Experts of a small language model.
Experts: 64 experts in each of 10 layers, 8 picks a token.
Training: a variant of SOAP for the experts, 1193M tokens, 4551 steps.
Below are experts of layer 9 (counted from 0) of a mixture-of-experts language model. Rows are named router (the router's row for the expert), down (a neuron's output weights, with its number) and show model dimensions 384-447. Each number is 200 + 30 x the weight over its row's rms, rounded and kept within 0 to 999.
After each expert's rows: "raises" lists some tokens whose logits its average output raises strongly, later layers aside. This comes from a sample of Wikipedia text that the model never trained on.

# expert 33
router,188,214,184,250,215,194,206,207,191,215,181,176,191,212,191,197,164,183,143,158,222,153,205,124,254,197,131,192,188,191,177,189,210,163,202,210,173,135,149,169,249,190,185,176,185,217,176,190,216,223,210,168,143,197,172,215,186,165,205,198,193,228,218,208
down0,169,171,219,163,200,195,212,202,235,150,210,202,200,174,203,139,169,170,233,233,146,194,216,185,206,210,186,125,210,191,223,182,165,235,158,237,184,255,215,220,211,183,211,149,209,180,170,159,132,183,199,183,210,215,273,166,183,225,152,212,233,190,155,238
down1,177,172,172,152,198,177,215,182,168,210,201,226,175,167,272,231,167,153,195,173,181,179,233,215,180,239,250,156,186,233,215,232,238,206,252,190,256,187,227,210,247,198,203,240,237,207,151,182,195,239,223,232,197,166,194,164,199,191,178,229,207,181,202,189
down2,212,241,154,232,184,212,158,229,135,225,250,177,265,241,221,199,187,215,203,238,172,251,162,183,194,176,170,238,242,219,249,217,227,171,208,210,179,231,168,206,203,243,182,207,256,223,218,189,137,212,176,219,240,248,202,222,196,201,196,177,186,168,152,174
down3,232,198,178,242,223,245,232,165,187,202,184,200,227,207,231,207,227,199,237,201,229,224,170,229,166,162,205,232,177,181,207,226,195,178,185,212,222,207,225,235,237,257,191,202,228,158,162,245,195,241,194,168,171,236,193,211,145,230,184,161,227,214,195,181
down4,179,186,187,184,285,198,231,293,242,212,280,194,161,191,216,217,202,190,189,201,219,202,278,220,237,141,218,202,192,217,177,153,169,228,187,223,179,197,236,217,171,162,184,171,212,189,213,184,219,173,188,259,219,206,209,229,174,187,176,155,230,234,244,165
down5,179,200,233,221,193,166,188,213,157,199,196,212,198,188,172,191,200,160,205,206,183,196,185,230,191,177,227,225,195,203,270,208,136,224,209,195,219,192,191,133,161,245,204,210,252,252,166,175,240,200,214,242,266,195,237,223,118,186,188,225,153,200,203,168
down6,234,196,193,210,210,189,206,201,169,192,251,271,201,241,187,216,217,201,136,165,234,198,222,135,197,206,220,220,180,217,254,149,222,200,201,226,208,189,199,214,201,245,175,208,201,230,196,247,143,181,177,219,250,265,198,147,226,198,169,239,246,222,210,147
down7,245,215,183,222,228,233,159,202,194,207,178,157,232,145,227,204,214,261,196,212,191,233,275,171,226,188,227,172,203,170,168,192,199,205,215,210,158,196,201,200,184,172,189,190,198,186,218,232,182,191,276,133,190,196,137,236,198,232,237,162,217,178,191,235
down8,226,191,137,215,236,193,189,203,240,189,224,205,238,196,189,216,194,247,206,218,240,174,212,208,224,240,216,216,178,221,210,182,183,215,195,212,225,213,212,158,169,142,153,203,240,198,140,222,215,192,159,190,185,224,239,220,167,175,251,187,212,291,186,151
down9,200,190,104,237,269,154,183,228,230,146,209,240,201,192,262,230,212,157,209,173,146,242,232,181,157,257,191,212,217,191,239,204,193,185,168,217,222,191,223,172,179,195,206,159,199,214,223,181,200,174,215,194,223,175,230,217,199,205,206,228,110,190,192,248
down10,210,194,154,208,234,203,213,219,202,219,250,205,185,198,231,203,220,194,157,289,237,234,201,208,183,194,187,205,260,247,234,208,164,213,193,242,134,234,184,222,205,171,150,158,202,147,199,192,198,188,247,169,208,225,215,237,220,225,266,184,180,207,205,220
down11,171,230,245,207,144,215,164,243,236,202,193,211,223,202,196,199,193,185,226,218,210,208,250,210,183,236,196,223,173,181,217,231,150,262,229,220,152,219,220,208,208,144,113,147,148,264,238,179,172,224,242,201,184,226,201,214,154,194,239,216,198,213,171,165
down12,280,232,176,167,213,171,185,148,209,183,206,185,215,176,239,270,216,194,275,159,198,224,213,223,248,188,178,178,188,204,193,118,192,189,194,214,193,260,185,139,246,218,213,216,158,159,200,230,190,180,178,232,226,184,185,224,228,216,207,217,270,184,173,186
down13,272,259,219,174,250,217,181,181,216,194,195,187,212,204,215,247,263,212,155,186,234,179,227,216,199,198,164,201,240,194,253,259,223,205,215,189,153,203,196,262,183,179,204,198,203,188,231,224,193,179,169,175,184,199,184,207,194,227,229,160,222,185,191,185
down14,181,129,164,191,220,202,271,173,194,213,168,200,215,223,176,208,169,173,158,207,220,180,174,222,180,226,162,133,208,200,160,201,170,169,192,191,191,298,220,168,238,234,183,176,227,200,222,220,202,167,150,189,241,154,209,203,142,232,142,148,183,191,218,193
down15,201,188,212,156,149,174,181,247,226,246,232,198,159,216,227,175,224,121,267,214,208,221,190,200,216,190,182,152,153,174,250,234,245,202,242,194,209,201,176,232,200,249,255,219,229,190,217,196,286,163,154,188,191,166,191,227,215,159,238,223,182,190,225,183
raises: "-", "|", "X", "Source", "Y", "1"

# expert 38
router,197,239,213,221,183,183,259,202,209,177,151,129,141,183,188,236,198,175,181,239,209,158,185,182,204,150,191,210,217,157,151,183,237,187,186,261,181,192,208,193,250,222,167,154,189,229,180,181,186,217,267,170,129,158,181,206,145,214,217,183,229,213,222,201
down0,154,224,192,212,238,179,248,219,160,203,112,185,238,179,207,269,153,219,218,194,196,250,204,223,213,217,211,221,261,223,191,177,210,205,218,214,270,165,224,193,235,170,252,158,187,208,197,242,213,234,206,251,221,203,156,187,208,176,230,148,215,235,214,222
down1,182,208,220,194,228,234,237,179,167,190,168,212,189,196,189,224,174,208,182,200,191,150,179,216,139,187,204,173,186,246,211,157,172,193,102,270,198,196,240,160,236,221,175,226,176,215,139,245,246,176,192,183,222,180,271,155,191,190,207,175,198,209,141,203
down2,207,210,168,229,214,206,134,208,189,179,132,187,226,202,212,145,198,202,238,196,182,243,175,221,197,242,207,231,171,216,219,188,220,155,196,199,172,226,143,208,189,191,185,175,180,216,162,244,244,169,179,198,201,198,223,202,238,205,135,172,219,213,260,174
down3,234,181,243,150,183,230,165,193,145,217,252,211,226,184,197,210,225,169,212,149,151,215,198,202,170,248,209,206,185,197,186,186,242,211,199,105,208,194,162,206,169,213,235,200,206,204,215,232,117,187,174,260,216,163,236,187,207,203,190,182,194,233,247,222
down4,146,214,208,185,203,185,188,202,158,152,264,205,213,195,161,184,222,193,203,183,206,178,233,141,244,179,184,215,164,205,197,204,183,214,188,198,167,144,193,197,236,191,164,225,187,211,158,204,245,232,162,225,171,236,219,227,202,172,199,191,209,292,182,200
down5,248,167,193,234,240,248,168,233,175,247,189,206,134,202,145,135,196,230,186,210,221,189,188,167,164,179,183,247,212,189,199,161,141,186,186,184,185,198,174,221,219,190,160,191,195,204,189,210,241,214,190,147,200,210,191,180,210,229,187,207,176,196,209,235
down6,245,181,216,192,202,205,140,200,280,221,187,170,206,231,162,192,183,170,232,188,214,226,224,186,218,190,249,213,221,236,241,214,186,242,212,189,295,169,233,249,190,238,239,191,197,254,214,196,172,215,188,221,251,169,164,151,171,204,167,182,195,208,237,247
down7,186,231,178,206,222,201,231,211,217,252,249,231,232,214,210,190,208,177,193,216,201,234,213,212,220,154,193,142,204,218,203,159,244,260,222,239,162,193,173,170,222,190,228,208,222,201,141,216,212,211,164,152,200,278,213,197,204,199,198,221,222,248,233,187
down8,192,184,176,198,244,182,184,229,239,197,198,236,203,171,170,275,191,212,195,209,151,198,182,186,190,220,199,200,259,243,200,166,183,209,198,213,221,205,244,190,192,144,262,206,231,224,201,189,204,149,190,201,193,247,231,232,135,217,183,228,195,142,199,200
down9,248,220,184,244,215,229,208,210,194,200,198,221,188,227,198,225,151,179,190,145,196,149,178,211,197,211,200,153,232,190,175,162,182,250,210,249,211,240,227,188,186,193,247,218,219,223,194,237,238,188,176,238,158,223,204,218,237,213,215,197,229,203,215,149
down10,163,149,222,230,183,183,227,247,240,177,204,123,231,162,253,168,172,213,175,183,239,217,275,204,244,188,207,221,164,180,168,199,215,248,253,195,230,232,218,219,225,212,197,210,199,186,173,144,163,200,173,214,199,198,175,192,200,186,241,153,216,203,186,155
down11,165,230,244,197,174,197,224,180,258,186,162,238,192,187,217,205,232,192,184,154,170,215,163,212,237,234,210,130,196,128,213,140,212,170,234,178,181,193,195,207,230,143,218,205,230,200,168,157,189,184,202,173,263,207,180,179,253,147,165,181,203,187,146,144
down12,172,189,196,153,186,215,184,240,165,249,220,155,240,171,212,256,220,203,169,164,194,249,169,235,194,174,250,226,189,192,227,162,165,202,159,178,186,259,229,203,151,223,207,183,206,156,276,211,234,190,241,185,147,283,202,208,236,259,213,198,182,142,218,248
down13,251,182,156,158,186,206,239,147,205,170,203,249,143,189,200,186,157,224,214,163,185,181,253,199,211,223,142,235,227,191,245,246,194,210,175,281,197,223,233,193,171,199,235,211,211,226,217,264,157,191,201,221,220,204,141,206,230,256,223,223,185,211,205,240
down14,244,219,187,162,266,193,200,239,194,266,159,195,176,177,148,167,180,167,219,185,178,211,183,233,187,164,218,174,183,236,181,230,187,230,219,238,185,210,196,230,206,190,232,182,232,213,156,140,180,266,171,303,199,219,197,180,168,187,201,217,187,189,193,197
down15,165,186,226,241,209,209,177,136,157,191,217,206,192,216,223,226,192,199,213,205,208,188,218,232,153,184,165,176,234,217,195,197,172,269,187,195,164,204,200,131,219,247,186,214,190,169,193,218,208,214,175,161,229,210,217,195,231,214,185,183,180,168,188,193
raises: "ires", "11", "10", "13"

# expert 53
router,200,213,167,228,194,200,202,233,192,223,160,226,138,200,170,192,219,194,221,257,245,199,221,168,236,182,174,229,213,172,204,207,182,169,146,206,196,178,146,257,208,227,142,203,211,164,244,204,172,169,298,188,204,224,256,162,163,206,209,224,156,221,179,243
down0,165,199,172,219,188,214,195,215,199,220,176,148,212,222,197,170,180,226,194,255,190,254,201,235,170,156,197,200,207,193,208,230,242,132,229,221,198,198,218,173,239,205,230,246,245,210,254,215,208,220,241,208,159,118,205,171,179,188,173,225,323,158,160,191
down1,183,209,158,134,211,170,218,185,151,154,226,197,184,237,190,191,238,166,141,151,226,160,212,237,139,231,224,170,236,136,236,207,263,237,247,206,191,221,178,178,201,218,249,183,237,177,215,139,205,171,184,200,219,144,221,209,212,148,174,183,263,176,121,159
down2,217,204,214,196,200,187,273,205,214,211,220,229,214,212,209,225,236,162,232,239,249,174,259,205,219,219,204,176,204,203,158,184,221,184,213,206,194,249,182,164,269,254,235,273,196,231,189,199,233,170,192,263,238,152,175,187,131,196,146,172,153,189,198,163
down3,240,262,192,251,178,182,202,156,228,216,198,150,282,174,260,207,178,177,192,202,241,159,188,221,183,253,197,233,174,183,172,211,240,205,179,164,197,179,243,204,146,203,219,241,206,182,198,112,188,197,206,187,207,169,167,203,239,162,202,206,210,194,282,154
down4,197,178,150,175,168,166,201,189,180,172,214,176,225,185,240,165,196,201,181,176,229,193,152,193,207,230,149,181,226,169,196,145,231,184,169,216,226,263,210,192,199,166,241,265,234,179,144,220,133,206,251,203,207,227,227,180,175,219,245,203,206,215,207,154
down5,194,139,228,159,240,191,199,172,129,187,241,202,201,184,194,214,205,230,192,165,188,179,137,266,216,199,192,220,178,201,233,184,159,223,219,201,161,191,202,174,216,195,207,174,232,215,196,168,205,181,199,165,215,243,207,204,177,222,175,143,213,198,228,208
down6,191,152,255,210,292,190,216,213,214,184,242,201,233,217,152,209,212,212,178,201,190,176,202,184,193,212,232,287,221,227,219,237,231,188,169,259,241,191,239,174,220,189,183,165,202,199,200,186,182,174,180,186,192,154,240,199,219,190,183,213,212,184,249,156
down7,177,221,268,198,234,196,207,209,201,146,224,221,186,189,190,203,228,229,192,216,134,177,200,226,185,155,176,170,188,204,190,182,205,284,137,170,254,203,159,233,221,152,212,139,165,185,224,225,223,235,215,162,172,232,255,192,174,226,184,152,220,176,213,228
down8,260,214,187,176,149,170,183,157,138,205,212,221,209,138,179,184,157,212,237,157,162,182,142,209,218,191,254,215,222,160,172,177,184,205,211,222,217,241,201,233,202,153,230,152,243,195,171,247,220,224,220,220,231,194,168,152,255,199,214,198,222,233,166,169
down9,258,173,245,206,164,172,222,193,180,175,212,223,208,141,236,234,234,216,170,169,198,206,177,201,223,172,188,201,188,210,206,241,158,157,232,185,181,190,213,116,170,213,178,247,216,194,176,205,216,203,189,221,236,175,225,144,225,203,197,222,182,146,207,188
down10,227,264,199,176,196,199,194,201,229,198,184,221,208,212,173,241,203,211,186,202,201,189,185,202,228,258,167,210,205,191,177,218,206,175,202,199,249,164,162,210,238,201,170,192,186,205,190,208,228,204,189,165,199,194,229,222,149,190,168,260,173,201,243,173
down11,207,226,236,225,182,251,247,192,168,153,200,151,201,201,191,208,175,211,190,187,145,226,200,206,181,252,199,169,195,229,235,187,162,268,151,182,220,167,216,194,202,207,222,158,259,175,258,196,200,236,231,187,142,219,276,186,256,184,204,196,185,169,151,176
down12,238,194,182,232,204,231,195,185,217,196,164,180,174,160,229,192,221,169,262,173,203,201,202,178,182,272,232,207,142,189,184,158,195,199,273,232,167,126,202,222,204,183,170,153,239,207,188,204,201,237,263,179,219,204,228,204,175,174,165,237,199,213,273,228
down13,177,192,207,160,187,243,187,226,218,213,185,181,190,240,206,199,217,213,161,193,197,164,220,210,196,193,205,163,197,206,175,195,185,225,201,260,229,208,207,207,208,155,179,223,227,137,190,152,171,232,211,187,148,205,213,259,237,207,192,211,268,176,188,218
down14,235,208,238,172,192,190,174,230,207,226,150,137,236,201,187,237,182,185,223,176,200,217,262,219,231,207,217,162,184,201,177,190,190,159,195,159,177,198,154,218,178,158,202,186,196,221,243,162,193,171,215,224,191,178,182,190,202,176,157,205,196,163,237,217
down15,190,230,182,222,170,197,241,193,202,191,187,167,175,230,237,194,194,238,193,195,208,173,141,190,219,204,195,258,194,162,183,197,211,192,189,251,232,207,169,215,189,231,209,166,188,234,189,189,216,254,170,178,221,144,199,263,164,211,225,240,211,183,177,214
raises: " if", " instead", " since"

# expert 1
router,188,239,204,209,222,146,197,241,155,227,181,166,168,191,168,271,126,237,214,223,217,156,151,138,184,181,190,268,185,153,230,213,142,208,207,181,178,206,220,234,225,225,178,206,215,236,189,201,176,206,196,183,168,238,256,231,182,201,134,235,201,202,145,231
down0,178,226,192,229,203,189,190,205,222,167,216,202,212,196,266,200,196,171,184,245,166,162,194,208,178,176,246,217,210,166,236,242,184,221,177,193,184,212,220,159,183,209,224,181,215,226,161,209,196,182,212,247,243,175,262,216,208,189,90,226,227,240,201,185
down1,186,195,160,192,186,224,229,215,236,178,231,182,170,220,186,221,180,136,199,194,187,201,174,195,225,243,229,232,213,205,187,155,179,238,190,219,169,206,209,216,167,195,221,188,285,209,200,211,185,190,206,165,167,182,199,221,216,217,235,201,158,245,195,223
down2,233,261,177,220,237,200,227,193,208,233,203,223,225,180,180,240,210,270,136,197,199,232,205,127,226,201,235,220,174,214,215,202,206,220,171,158,268,217,175,237,215,224,178,215,170,226,249,203,185,208,200,203,243,222,205,227,217,194,212,204,177,256,197,237
down3,260,229,230,211,221,215,188,181,193,143,187,175,212,236,217,276,185,192,203,198,150,191,160,209,153,199,182,201,206,157,217,174,218,192,206,179,262,194,170,209,226,180,210,196,197,185,178,138,179,182,211,218,212,178,230,229,208,198,179,167,202,166,209,233
down4,190,204,164,130,171,168,173,208,225,149,184,231,217,253,197,221,173,230,175,249,221,227,190,241,204,177,199,176,190,241,205,236,173,187,192,166,198,198,209,155,256,198,214,202,198,211,219,189,201,183,238,167,180,234,197,265,173,197,215,223,226,262,210,180
down5,189,250,228,229,169,183,200,201,214,199,238,213,161,190,223,218,171,236,162,171,180,181,207,221,251,258,164,209,167,248,184,198,213,244,133,204,261,184,234,214,204,169,113,196,214,178,217,221,210,153,213,230,175,203,207,241,206,212,153,225,255,190,174,217
down6,179,185,218,184,150,197,184,239,221,214,198,230,262,155,164,218,195,220,167,186,223,180,185,238,203,171,201,228,161,198,201,194,227,153,190,253,181,182,202,213,212,183,231,233,171,163,188,207,204,217,235,241,129,199,225,160,234,214,183,231,175,196,226,236
down7,173,209,189,192,247,153,261,251,183,162,154,206,190,198,142,183,233,205,158,190,224,181,198,149,180,237,152,179,257,200,222,199,219,210,209,221,198,211,149,154,226,221,152,189,237,236,145,184,281,191,190,217,175,207,234,219,223,216,162,165,218,192,206,166
down8,219,199,151,209,207,219,145,164,233,190,201,228,185,257,218,237,242,196,188,144,217,161,242,181,213,191,200,179,183,223,259,211,203,215,171,218,145,145,242,243,163,245,170,172,230,162,228,211,234,215,174,212,174,192,183,181,161,227,203,250,232,198,180,190
down9,224,201,117,200,194,184,183,210,183,226,170,182,225,190,210,292,252,169,209,239,201,147,157,203,191,182,182,191,219,223,194,249,218,160,202,177,226,144,239,186,196,195,221,206,290,193,183,187,217,205,231,206,204,180,187,180,155,126,249,243,162,218,162,162
down10,209,148,205,177,236,202,203,192,203,208,247,142,172,184,214,210,222,271,200,162,195,168,161,193,204,172,219,206,213,229,195,214,193,245,154,223,194,259,218,206,196,236,168,196,192,192,188,230,239,226,238,191,196,182,226,184,194,191,202,154,266,252,238,227
down11,233,164,205,217,218,213,190,196,205,226,150,217,173,174,179,190,222,244,155,199,236,210,199,190,144,173,205,210,224,203,214,180,250,238,131,123,279,189,191,247,240,183,183,179,275,231,161,167,271,173,171,203,253,160,177,218,174,250,234,187,211,213,233,212
down12,200,197,200,242,194,196,138,185,194,244,176,182,199,131,244,217,141,263,218,213,205,191,215,269,234,166,179,228,218,156,177,193,240,204,169,196,130,190,221,197,203,244,215,164,176,193,167,151,175,230,197,200,231,180,188,252,196,224,231,239,181,130,224,202
down13,208,220,192,179,184,169,159,228,235,185,196,187,240,163,191,214,172,217,164,198,191,221,232,212,222,223,158,191,190,184,176,241,206,197,219,178,236,222,256,174,269,173,207,186,264,256,152,211,244,181,232,225,224,222,229,211,184,207,221,179,207,225,164,192
down14,204,249,190,210,227,213,137,181,159,202,204,179,252,211,236,201,136,206,136,200,249,200,217,216,238,187,165,196,220,198,125,182,170,217,170,210,206,230,203,231,141,185,179,213,201,209,212,210,176,194,218,215,215,224,158,217,224,151,248,244,169,148,254,208
down15,208,208,254,179,207,230,172,162,176,276,233,219,211,225,211,217,176,195,218,191,225,163,186,256,187,194,196,212,160,186,231,204,194,200,233,204,241,175,188,193,238,164,193,237,231,196,161,220,209,206,130,160,204,254,188,189,217,174,242,209,178,183,193,210
raises: " on", " in", " of", " from", ",", " which"

# expert 11
router,181,234,217,145,249,178,205,184,227,215,234,153,210,248,201,192,138,196,185,239,223,171,193,163,186,167,186,205,216,199,220,223,190,169,175,156,173,202,184,212,239,200,205,240,292,219,235,189,210,180,274,225,173,197,191,226,214,174,222,238,162,212,200,191
down0,157,252,154,191,196,204,200,188,211,219,153,211,227,209,174,161,196,219,183,166,185,184,210,226,204,180,236,212,209,230,227,228,178,196,201,207,253,219,184,165,194,218,165,187,238,201,173,137,157,191,196,200,198,229,154,192,185,203,196,198,234,248,251,167
down1,168,180,166,191,200,183,175,170,222,180,234,242,160,218,246,196,256,204,203,246,228,239,168,149,184,193,220,199,189,171,237,189,156,132,170,234,205,237,199,230,213,239,185,161,134,206,171,226,229,208,224,201,221,150,233,259,185,225,196,234,248,201,179,193
down2,182,221,170,146,214,199,212,193,186,159,176,226,147,178,229,217,142,180,261,170,219,214,241,222,156,179,231,154,232,182,200,211,219,183,207,173,255,122,167,190,261,219,234,256,189,261,210,169,228,201,231,187,190,172,211,162,189,210,172,155,227,214,171,244
down3,208,182,238,95,195,127,206,195,183,246,193,185,235,204,222,221,213,216,171,249,163,263,210,163,144,186,214,181,198,210,151,155,195,213,225,223,191,214,206,162,153,188,184,192,236,188,197,205,188,176,229,206,156,165,180,172,206,206,138,197,231,151,174,231
down4,167,178,180,209,173,210,236,175,228,234,230,227,236,168,217,200,204,161,174,244,223,217,203,147,204,233,171,173,214,232,166,184,215,166,191,254,179,250,151,197,183,187,207,219,198,261,208,258,144,249,184,234,257,195,209,225,222,154,242,197,253,186,276,196
down5,178,242,184,228,199,153,154,222,185,201,205,289,160,242,182,229,230,228,192,204,176,194,190,228,144,138,216,203,183,232,244,189,175,184,176,235,183,246,229,170,211,220,184,207,174,237,207,177,196,262,163,242,164,181,230,249,207,262,152,259,152,214,197,193
down6,149,207,244,225,165,212,150,205,229,164,200,168,222,199,191,193,206,209,217,178,130,240,196,214,200,225,122,186,207,269,211,258,197,167,225,142,213,168,218,223,226,247,189,239,222,228,210,211,185,227,218,194,226,178,210,220,162,176,206,217,222,210,231,249
down7,130,161,203,168,205,229,176,196,165,158,185,184,185,132,230,200,211,125,187,173,220,202,218,208,146,199,250,186,142,218,215,201,217,196,162,260,147,168,176,168,180,195,150,207,235,226,189,155,147,201,177,199,175,189,243,239,140,225,237,146,205,181,215,208
down8,284,166,207,186,235,160,229,198,161,123,190,213,170,193,223,143,208,223,184,212,196,221,179,221,162,204,233,181,179,193,231,200,150,206,223,207,204,165,151,251,210,204,196,216,158,173,237,227,182,216,196,229,218,238,204,198,198,263,271,247,232,214,226,214
down9,209,251,211,177,216,146,186,130,206,175,192,214,169,229,177,161,168,153,213,174,240,190,199,149,243,201,218,179,189,220,194,176,220,184,159,178,250,204,173,179,210,175,205,188,225,136,202,193,217,213,223,188,256,200,252,187,191,224,196,203,204,175,202,214
down10,179,217,205,209,207,191,174,239,219,212,241,199,261,181,200,251,186,249,217,159,204,168,198,185,178,204,230,205,191,176,226,144,212,197,263,150,234,210,170,239,172,172,235,245,230,185,214,223,155,206,172,219,233,195,220,189,192,154,155,227,254,179,231,233
down11,182,254,239,155,193,205,228,144,218,191,190,195,207,196,191,234,210,187,193,157,180,221,160,222,184,178,232,198,233,216,215,138,202,130,234,235,185,221,143,213,232,194,207,260,276,182,192,168,197,201,236,165,204,207,178,233,220,247,194,238,166,185,191,267
down12,171,245,227,216,165,165,188,199,193,204,181,240,244,237,206,214,234,186,202,171,191,209,152,169,237,188,189,208,205,192,214,234,231,195,173,222,193,179,195,206,224,275,221,141,170,254,187,222,187,201,159,213,151,197,189,176,200,221,244,200,250,208,232,167
down13,274,212,190,208,190,181,180,225,240,229,215,162,198,230,234,195,200,214,233,208,141,238,162,174,139,247,143,169,182,202,230,223,227,203,167,239,144,174,301,190,193,204,206,178,162,235,204,185,192,210,177,186,212,165,208,171,233,221,198,203,197,232,217,222
down14,180,138,219,217,144,195,189,231,224,191,204,247,224,265,182,153,215,259,215,204,245,255,209,188,175,169,197,176,191,177,191,223,193,215,161,209,131,223,223,185,226,206,159,187,214,207,218,164,150,234,178,210,178,220,197,190,183,189,178,185,233,226,222,209
down15,177,228,241,204,198,152,263,214,149,252,190,190,216,210,205,193,202,278,196,175,199,215,198,213,180,148,196,193,182,179,187,186,221,161,232,195,199,180,186,169,183,180,221,203,192,185,229,241,200,148,235,183,222,193,202,204,201,229,212,244,209,195,173,163
raises: "|", "==", "8", "0", "7", "2"

# expert 52
router,172,199,197,161,215,159,203,242,178,227,177,160,206,171,179,197,201,222,203,218,250,171,245,190,192,168,258,250,201,204,210,198,157,219,206,280,193,171,229,265,232,178,203,227,188,224,174,161,202,193,224,255,217,223,233,247,234,190,150,193,206,250,183,160
down0,197,144,235,212,178,160,293,224,226,205,215,210,165,177,206,203,220,219,225,148,123,165,219,167,159,174,174,213,170,198,208,197,190,292,204,181,189,225,211,145,224,218,181,183,226,233,226,246,161,213,236,229,237,201,128,202,216,148,191,216,220,175,200,232
down1,197,257,158,204,222,215,165,206,190,199,211,213,160,200,215,253,212,183,165,195,243,146,204,222,178,171,230,197,185,197,247,136,234,209,247,217,205,281,204,223,190,204,143,242,180,208,213,199,182,160,244,194,215,191,138,239,205,192,190,159,193,232,172,161
down2,174,218,194,191,175,219,152,207,164,187,207,197,192,220,188,168,196,175,223,217,239,170,219,231,149,210,212,184,255,198,218,147,216,270,195,170,190,175,266,234,200,176,199,187,190,197,246,200,201,220,205,199,136,222,265,220,173,241,221,252,205,199,181,193
down3,185,114,212,210,251,185,237,177,230,231,190,254,226,164,202,205,221,141,194,205,231,208,144,181,182,199,235,247,208,156,195,232,248,211,182,214,182,167,205,233,204,191,233,179,189,211,210,210,239,173,161,179,206,220,179,208,249,208,237,212,248,183,190,180
down4,184,206,228,237,182,215,211,186,159,193,201,178,223,187,192,173,181,210,220,159,177,199,169,247,176,205,192,234,180,194,187,201,196,213,133,171,148,196,223,189,209,213,201,193,192,185,224,177,203,205,233,198,144,200,208,231,213,169,242,181,227,175,201,191
down5,216,194,198,224,182,211,198,213,203,211,178,159,187,215,232,210,233,164,240,228,216,224,191,146,174,197,196,249,142,189,207,204,177,207,212,161,200,189,202,186,215,175,197,146,216,199,193,245,155,227,214,150,187,176,169,136,212,190,117,218,154,244,197,225
down6,198,215,185,172,163,208,230,169,174,190,184,155,161,222,222,242,153,218,223,191,238,235,171,167,208,222,220,165,170,160,224,210,205,193,211,213,136,195,208,181,225,168,185,203,218,177,181,245,149,189,200,223,219,165,200,187,207,195,204,82,181,223,174,212
down7,202,200,208,169,219,172,183,239,189,136,227,181,230,272,156,209,227,208,242,215,202,226,205,166,215,158,184,226,203,166,193,210,230,214,205,270,230,130,217,208,237,175,180,190,288,145,183,176,225,238,204,177,183,252,159,156,166,146,188,171,226,272,185,203
down8,189,178,185,191,197,179,162,219,209,195,246,161,165,183,227,166,197,226,149,246,169,150,205,227,222,178,247,186,193,188,223,174,201,191,194,170,183,208,226,227,203,188,152,172,187,208,192,182,157,200,197,139,188,223,191,239,145,225,248,174,231,209,218,192
down9,201,144,212,248,195,206,222,196,167,216,207,208,241,235,225,137,212,192,205,194,202,186,215,179,204,189,186,195,198,219,145,199,132,181,157,148,204,182,188,123,200,189,237,238,154,197,218,245,208,237,160,198,211,187,236,213,213,186,204,214,225,223,177,175
down10,162,235,219,213,198,228,186,224,262,236,172,211,222,209,215,231,216,193,235,203,203,187,227,194,250,188,187,161,170,203,208,187,201,200,210,196,194,179,197,205,242,180,194,227,220,222,202,182,179,187,215,222,254,172,227,148,189,182,223,144,220,264,207,228
down11,234,195,190,179,194,163,205,139,187,159,218,203,173,264,175,230,170,190,203,197,169,250,204,192,244,177,180,159,207,193,198,182,145,182,202,202,186,242,200,202,189,171,215,191,201,150,187,191,217,236,171,220,134,194,231,240,152,189,236,271,210,222,191,190
down12,152,244,208,211,193,161,187,202,211,224,210,235,228,298,197,210,187,227,230,196,215,239,191,245,224,180,201,216,174,218,172,161,190,220,157,230,207,165,238,264,239,180,183,264,210,248,210,226,270,172,203,210,205,196,177,194,231,199,172,177,177,220,135,212
down13,191,194,254,225,191,226,201,193,209,183,224,247,191,187,245,192,205,212,169,236,227,199,225,230,172,188,255,161,150,171,205,176,196,231,174,207,208,204,238,213,253,149,186,234,208,168,152,160,155,196,215,187,201,227,203,193,212,178,173,147,206,176,203,194
down14,226,152,171,217,161,232,221,186,233,183,214,155,226,199,217,144,209,230,226,220,197,251,156,160,163,200,152,205,201,132,200,180,225,231,160,149,193,202,199,222,190,185,200,162,182,205,141,159,165,212,258,222,200,245,174,182,160,225,182,233,187,205,234,187
down15,143,189,163,178,177,213,200,176,152,220,191,154,210,158,210,251,225,181,131,195,227,243,162,192,177,229,248,229,261,173,240,187,213,144,185,210,212,172,212,193,202,180,202,174,197,172,150,192,225,213,140,156,182,200,257,229,217,202,213,198,160,201,245,247
raises: " to", " the", ",", " again", " back"